python train.py --num_hidden_layers=14 --experts_per_token=4 --d_expert=48 --d_shared_expert=64 --moe_layers=[2, 3, 4, 5, 6, 7, 8, 9, 10, 11, 12, 13] --normalize_top_k=true --balance_loss=0.00259 --balance_bias=false --lr_router=0.000729 --norm_eps=1e-06 --beta1=0.95 --max_seq_len=1024 --train_tokens=646700000 --max_steps=6267 --dataset="wikipedia_en"
Below are experts of layer 10 (counted from 0) of a mixture-of-experts language model. Rows are named router (the router's row for the expert), gate (a neuron's input weights, with its number), up (a neuron's input weights, with its number), down (a neuron's output weights, with its number) and show model dimensions 0-255. Each number is 128 + 24 x the weight over its row's rms, rounded and kept within 0 to 255. Numbers have three digits each.
After each expert's rows: a language model's description of what the expert responds to. This comes from a sample of Wikipedia text that the model never trained on.

# expert 16
router:139121103099140119148120116162159144120152132067102162150145138159170148135127111157160131151157126157133173173127111112124161176134123128163123099171120147172099110128100119126098095096109088109127141145119120127107126114131113129085149120164121117128171102140153099164122108082099145116145126164136129113130060157124135147112095142100139123181150112125105113143140121130138128158154139183128142156108104150116126135130132137135153136147138155141137120106124165110100131114073120141133138140186132110151124110134128127120144128111098141117131094076083108196136093142141119123181132118092144085138160096106151135135129145082111145122077079138146118099158129177128127137128139128132128142115172135124123131102074109184104111111120154152169147114092157097126143106121142
gate1:137163112171121145101139165164146167095153155165085179130117134159143131117138114133124103160131117180131139138116131134136092155087127113118140157147102131121123109146138130136101104129135158128107164150050176128149142138096122105109140121112142097131115174119168121139119099111132144127154136079126130151124191122164139118153130129142161142115085139119159145164121080159106144124097144139106130117094117102085142114171104105093130085118119146127061161106119122119118153134122111123137144129130124156131140128112154127127081174115159117073123118128128124106150127097119130115142128117128174136108150099105098145120158129127151114080121106067134146165097174155118123147130144130141137175153127089131111130105156140127150137115124154141097171145099160096135100065156143
up1:123106107094144123153109081088111112148123064114127084131136130096125086130125132108132152089136156070125113126126125123154153097154132158103119105114163111136142145101131109103158160130138092103161106102214088119107119119149097155154136131160097183094123090147082133142130168114143130140113102152149145093149093143119113140124126103108128109139143103143107104128130206107138105097159137105171163146158122140156101146131154162149122163145150126128180122163090135143115142131135127127124111128122140099112113117134086118107188067138109142163126118153127136146106159146139109129117123145136095101144103183177148142123106126125111159144139134153104124123138112104144127142133118111107108091091140137137168133132109131147139099132116107110141099116150110168122127191129130
down1:112139093091158095081143123112131143123122149142151113094082095118103119147123109134138130110095093107110110149130111149116148102090113125110147099122134125136164157154127110119148126158143108085152120103127138075101101107135146138123120119187120115157107124120134093128091114159111154133146136169136087120103090131127154129082188176141094143151126155141151115145126182129162092111161109106130176128133100089097148080157169152142158132102107130155090173121121143145108114113104111129134109149157094125151146119151148067163144110160087162140155124167131143186145145133102124150081087104125142158103103122122139132106110118128124174108146159122141091106162153127141137087126101112118164096146115128086137111163130102117116141103107133116118117127136109140098138149100103
What it handles: Mid-word pieces, URLs. Inner or final word pieces inside compounds, adjective endings (-ic, -ian, -ated) and website domain names, e.g. battlefield in battlefieldmo.gov, Albanian.

# expert 49
router:134143120094131072169128121099115135122098155132107158139128117125173144124129145129159134139158118138116171155166107148102169134151105144119114101163108163158110097094125165112110130108109122138151125146133094101127132130117113119095146078165098139148174119166141123122135135133096145132172123089141119102120116102137145122093107134111160122130129121094115098148099097103102113116161133147141121152100117136133133171121121131142125125157131123152093132154180138134115148092121117110128106086143110094158112106116128134090119121120138173170153121098103123111143089151142095115158163167169133116183120105099078098128138155132107126096104103100132166103138102161148082155165090135158165106101175102082123155083132127142128115171132084125164085106081132138156161106117139
gate0:117158141083161066113137129108152153156126106080105145119097136101127122141082142093136108098134128137129104150151157118151121143133151135122120107124144104122124136135107145120133140137107077186083143124103114130116118114129152172188129144165146142082166124130124114122127112152085119148114155130106092165129118084112159131110135133142136078096134103113135113133150123148108145116122128131145112129156154134051120131119181113090124139144067113086127095121122125116153159081123132158133136124088174136114131074085132093111113146115155123105114085147128141128142106083131115133092119151079129172158122106138117108112149150079090166115150134080158141121170162119118133105146138136130097142085138156149124140162123144109130106107103117126147120091091156158142113102117125
up0:135104098157110197144105134102114079118107149183142090133156094163132106104190112143137122125103102106133132119085103134109111129124115113123133170123124147117123125129125117123117138119171182081140120118112143119135153126105107085069147142101140102130075129114148133128133141099136141137152096141157141089119124177147094097168105135123156192146120129167135147130107156116172107139137147137134127120121122109168117113157115135154148115091174152186117138126102118157118093173144115119125132131169101137129128162145106146155139102125093143132123153098138111133097149176141129109201153125126136095082136137118119129152108072171150103115117115170135123128113106138119134122137127121126173112151121097101138131093114106142124109134145121129106136143177100086094139148168115
down0:175182108093148142118148120087112113121117142164135128176179135155163153106131128136154097154123128126164125169086153115135099101151148154136182141168125115160121141166138153147076180154102183126127157103123088118106154106111116139103152176138139136127156141096141120079149139106128099130143139135118103125147165136141102108133081136071114138142122188118167146143129141150100141126120107109090131148183118119104119145153155138190172124118137133165129112135155142120145125157128088117134132119114098143136133113135115159169130109176132121128148145110092090131138180122132131096116145116148103142094134133119134156148131141152081125129123099114139169131124102172118152136146098103149145110116121132121085120131134115137110114151126121126142151103182138162108178137141164
What it handles: Role and purpose prepositions. Prepositions after verbs of working, becoming or using, such as worked for, goal for the club, converted into, as well as, basis of.

# expert 58
router:124124109100127111145145159108138150110151134097105157162172131158151137106144176126143120143181128148115135153112104128108156176121130160173095119149072138151085114139108131107074120104119120093141177117131087138144072137131106134124158169128105103169119136129164113126100110072102114124133120122158145134128121124138072152123097139089171153185167149144117145162126120109113116151157119169145132143131109126137129127132096170108128102148165178161103098129155150092087155144138124107162102134150124124110118127140092151100182147114096101139181125093103111157129114151123119116162152116122135081172138127092118125137106181125125121144126085090136127108119113150110117142111119140146136127105147098103123137131128128139136113150106145117140126096128158078092177113141128
gate1:134144132138142113116142134143111117106131163116093105153114076090099110120126168073065159105142106172134148168117119102125133137111128125142119120150145115122148166118127109061095102100168143103160105102134144143154112107144123099138137122104131133103132108110160124072132109125145137157159121089177132177129139113119131138132149106135100150114140139125142092123150122116117120165104118130151153111141126121130113155148075107163127116124145128117154152138074144106091122129123136126142134135101123108123129113118102129097204157091131119099091103161138166121168203084115108153172138161152120129108122155057166102147120118107135122154105173137138108139149146116091116102142132128125126115172129123127099148166134144095163155140148125089143130107171146162144118131122092
up1:131159141137113118115134152156111167128118121143131130152117096086115109131134136069080171122134123135121127169129134086120145120135139107146136123149118117130127147120137133102088162111139140087138095121144140135163119121148111086146107144117079127088133092110160127088145095108153138137150116103187140178146158125135104135103105126123095153137141112122121103125131134095103144159107105136151133122144137097141105149140080112135103080149139125115138163139082145116092120152120138149178105112074143093105135112157131120108184183109104076118085131150125156105146218077133116145133151155130085147074120169123138100155122112118103112163101161126123131119144133138098106116134160122141132109168144124138119141162102122117145171123154135100155095118166149145142131133114079
down1:141126119141074094119137119148116138071163141151116142168100133090138131135133151127145151167134140132146165114166127138138087125106139103132130129086123117146112126128123137143139118169113105121136119134139148133194160113131154123145124111141146122129128103142111133100181137143108120188150078130104171126153109101144099130145077097111151169110158123145119155176128110167139113182139148120158086185151125149114114135125142097133100133131160173115102129121131141139117130122144125079150105148130105100125140086115105145165066135126127124112115147135149152115086101130120136159156124132095130093121163167114176124150096146143112116122126111180080124154117131129182073106173182139141097144169148151163120127151145120148107124129124149119126106081128092141156116139158124
What it handles: Adjectives after articles. Descriptive adjectives and their endings following a or an, e.g. large, extensive, strong, uninspired, pathetic, often in reviews and descriptions.

# expert 7
router:138125103093129105142103151122156144128115160136116110152108092162178102130140150114146134128146135147102152166127117115105139156190093122180085075151128184138116067106113138093101104092083113102123180161133146120102097120157114150107127075128127110118157121158141096162104117113097124123133150083121084118168121120182142163112107151142168121112180137105048110130107134125116099134161124190153140155117108148119124148122116145128119126121139107140130117134135155123098154111130080147146128121136119116147135133141133147115167120085116127138146077134138136168156086138109115140148176146118140108143128087122130106112161140116108147117137092116131157105160117138128086169129123147132117134100129139137127143130104112136139112131107106130133064158102133090146141122151158
gate1:145114131106125162139169093098126072145143140131109141141110095156087128124118135108152142151124112103096154143109107152158182118146154081141147133115124149144140127146164127138093141114142157164126107106127148145121114159141131145148077111156099117137106165136133124120128182127105117119161154116147132103120148147106156122157124134149094118072132115139143185120133106143175162127165133106152116111168128060133156118140122138149137131123118116083123134150153123148117056127177123155111124076145136134162154149150128154127140122150153170145161133072102090172108154074071096176152168110122143131105129104095101116125130136114130150148097144133092137122107150136157110124122153145117130105115098159143145190139142119153111150127138121141112150133109147109088089133130151
up1:113130155115121151104108127146119163136138162119148107124088139123151159105138136133089118153127124126162127133138119103134088127130096153170137106122115124104109075146096109108142127166103136086138128144154089133104152111129124141112190135134128141095132116107091106158148120100148129157144087106147136116114105123097123131131131097092131183166115143120159090157119139135102143140160128177146151117085117174105099132112109122122148169155118124137157158111148144089135188129090148110162107129153092154062100113099147064148116149106116098145109121120116142119146083143212149152104110134146090124123116163136135123144122095109153119073125111134125106128135095169121122118130123124100127100115152141122137117153100108139106078104141137101129150141103142140129138152163051
down1:135112131148117133138106075105125084097175134114142120093155119183111170090142097133095131114157124149145120115154138139195146106122130109114041103148089123139100145127153085140155141120117149105168092109171113149099122111140133165105122164145126099127150076131150105125171106168163094151130109129139124142116107156129116153149156117157109118119104116115102100161142171122116118120146125095089120128134134145085122127129082112086154078140143125129099140107140135110150166124118146160133141109157138117108143106146126136168123145138136109099126108131097136165105094147132162126136106111111143098144133086167119125130099124106130102141125170122143120122115124140084115128180116116099138132139132143175110058124120148152117093130124151081162137108183132168128144144154123
What it handles: Partitive of and prepositions. Of after numbers or quantifiers in phrases like 14 of the 15 or some of, plus among, without, despite, beyond before noun phrases.

# expert 61
router:128103092087136069184138138099150147095136126118122124144130127150155117139149170108152122121155146163119142129150112137100142146140147162148116094147109150155124114128094141111113082146109142130125139156108087117100142115140110133108146097162138101132149108167140068147092106105113115131144134072159109122130121120159143135056116129093165125137145128132070108149099104133102121132176137140155145131108092154118136152099118126097119094166126141151128128121155130115104146100120111096118146080146120119171119115130093161106127136064113154156150083117116122157134098143087117180155143130137134118141155112114074093104144123138104132083114098120137124109158111183099118143135091115123171139119114081126126135113114080149111108154102086146136106089105163123160153111121129
gate1:147132126141091108176135122134158153130136110117123139130145113148139085123132134162105106113105117097128099175129169159123115100137138150076182101149137100151144108105119102124070118109168142125148141125121154137094105127120128113119138110119148108115143133111140110109032147125135145153147135096113109119132138120152155129128120159146111179120136111100101092159109115146143137171139177134151153175092087140137105161147139089115154120141102121086092130136103121125116066128138105131129140089100093116130083115165156119100102135137127119076090132150134102086098132093073197135109133141135115139135159146139074113105119113133141142161127131149128137132132165147139130142167114119123132094113134172132106128095157157131116123126112101147110154097139080152163101157121100
up1:107129156087159147102142099123090112126135164122146142119128178109132137136116106163157136120134094139138147100153115094134135170138130136135106192100106174086138113128135172124160148131077140125114135141133145117169148123115134156134126166117107125130114117133101151132179109124107111100112116160140167136143123105098091138135149110099163063150110128140139186118149134126077111102112084120102100088141146114127161110108118149148099126151149164153159137157135126097124199123137165120123115151146139154139181134119086137179151093145113133174125141130101142154145081142173092096152148093113138120137088115107184121150131138118133091143143132122135107112138094113137141124095164127135126155153129126150126132137121125104119164158148146100157086166131160102088147098126136
down1:122097126110145125150123107095164195116138109081103137152119107187134096110142146165119117118144181127092129165135142141078108166097138108169126141119116123114152145103142153179145121108094103152120119110086175111127160111134089169136174115101129155118105083108080124140098124128170080121119146121107179129096109112140123144129142096130140119156140116120155100128137145148099135099104126133069138101117169159134155101151139133119153083141138124126123137138130113076162135138166143165093139155148162129122142107179129112141111140184152147125133139124112123126137111153114112125168108133152129126091130145141118152110125121125191113141124129170126119106083134137134141099128105140110148140148112141083104147090109123124170186138146081105147105157120145099120125133134112
What it handles: Verb-linked prepositions, that. Prepositions and that after verbs or nouns of source, relation or demand, such as measures from, between, using, demanded that, barriers to.

# expert 4
router:132123097080132114174134131132116167094149204132099119153159078135106120122141143147140123095137097133110150131123062124111137132140113131149110116188143143133102109154125135122114112104124114152129142129095126106143100098131148121116146134139123125156144134171137122135112141060118139088126119132155123098137132100178109148108110156092136156154147120114116168165111114099112107129133114143135128161127100149122117139176069138102116114124158137162088113153149165116104168118121118126136136080143087100132132121137069172112132142121115142148141101128093121153133087124096133119165147121103151095186160139091083127148103137126074130117140101123133118109123124115112143140117121136140140170103108129136099116113094108141117109198061131117119097117109142117089159106140175
gate0:132138096105134133201164117150146148189121101077091141138148092124118096087173149161099109129116127132118131137081151129133097122140092100153100116141176113115121122107106148128133158108123146149163104105139162128146088104147133145150133127092131125148097112198121160092084136139194117101147154094157168112125122138148110154089116124102129091123127111167106118121104138137148136109082153098187132170123144176159100126166113104129129117128108115117149145117119162123127066148127118172116137119095099115132105137102100116102115134166129126156154144146140124082110124135114129129133141114148141127140160157109131109104109115097150119140152101134132139095094112084139109144087123136144079104121102095145114102106139121129142151155148164123114112141104175131109138103149146
up0:125115170145127123077097129088111105068134161145140127125113152120154138161109108093149155134131118134132123109174092128129164150113167167110161140144104145148135128138157120123114092156148102101071149151113102125092146133119118096122128146160113122092153133051138119171160130130073127150111094165124084156129137135123155103164149126160120166126137151079149133148170122127102123156156107155084103095131111071109164129103146159110135145125159141136118110143133101115101209114127131085144115155156144130125139116163162145148135125106127110101095094103135141188128137127143119143121093149127117117116116111144128149159144149153103144132090142116141115155158136148126152111184117121112181141143158155116132153143121140135119111092104095135143128128137086118153134156115116
down0:110143108130125102090136141125132083132116191108102126135071131100173152110113149115188136125104121121147163086185144122138120166110146143134118100109097142124145106082120131128111106094133129178113112189163136098119120128116125152098121090151127120122130159165114122142129130122104163134156080128132122138143093147125083118165167124146108100163068142126124092107077125143118123098136121123139138092154096140119146107129149114144104120152159102126136139166116143152123122082117128167156116124107136112139160111138129108153152149083112118146112124132206091187152152135142091116113144161137177172163142106166149108146154126138105112122148126101154131127109124132152152158118140139109138078098123152147153113099117107119149129089154109114136143120114084138133141105117156
What it handles: Table cell values. The space token opening a new cell or number in wiki tables and lists, right after a pipe or colon, e.g. scores, attendances, ratings.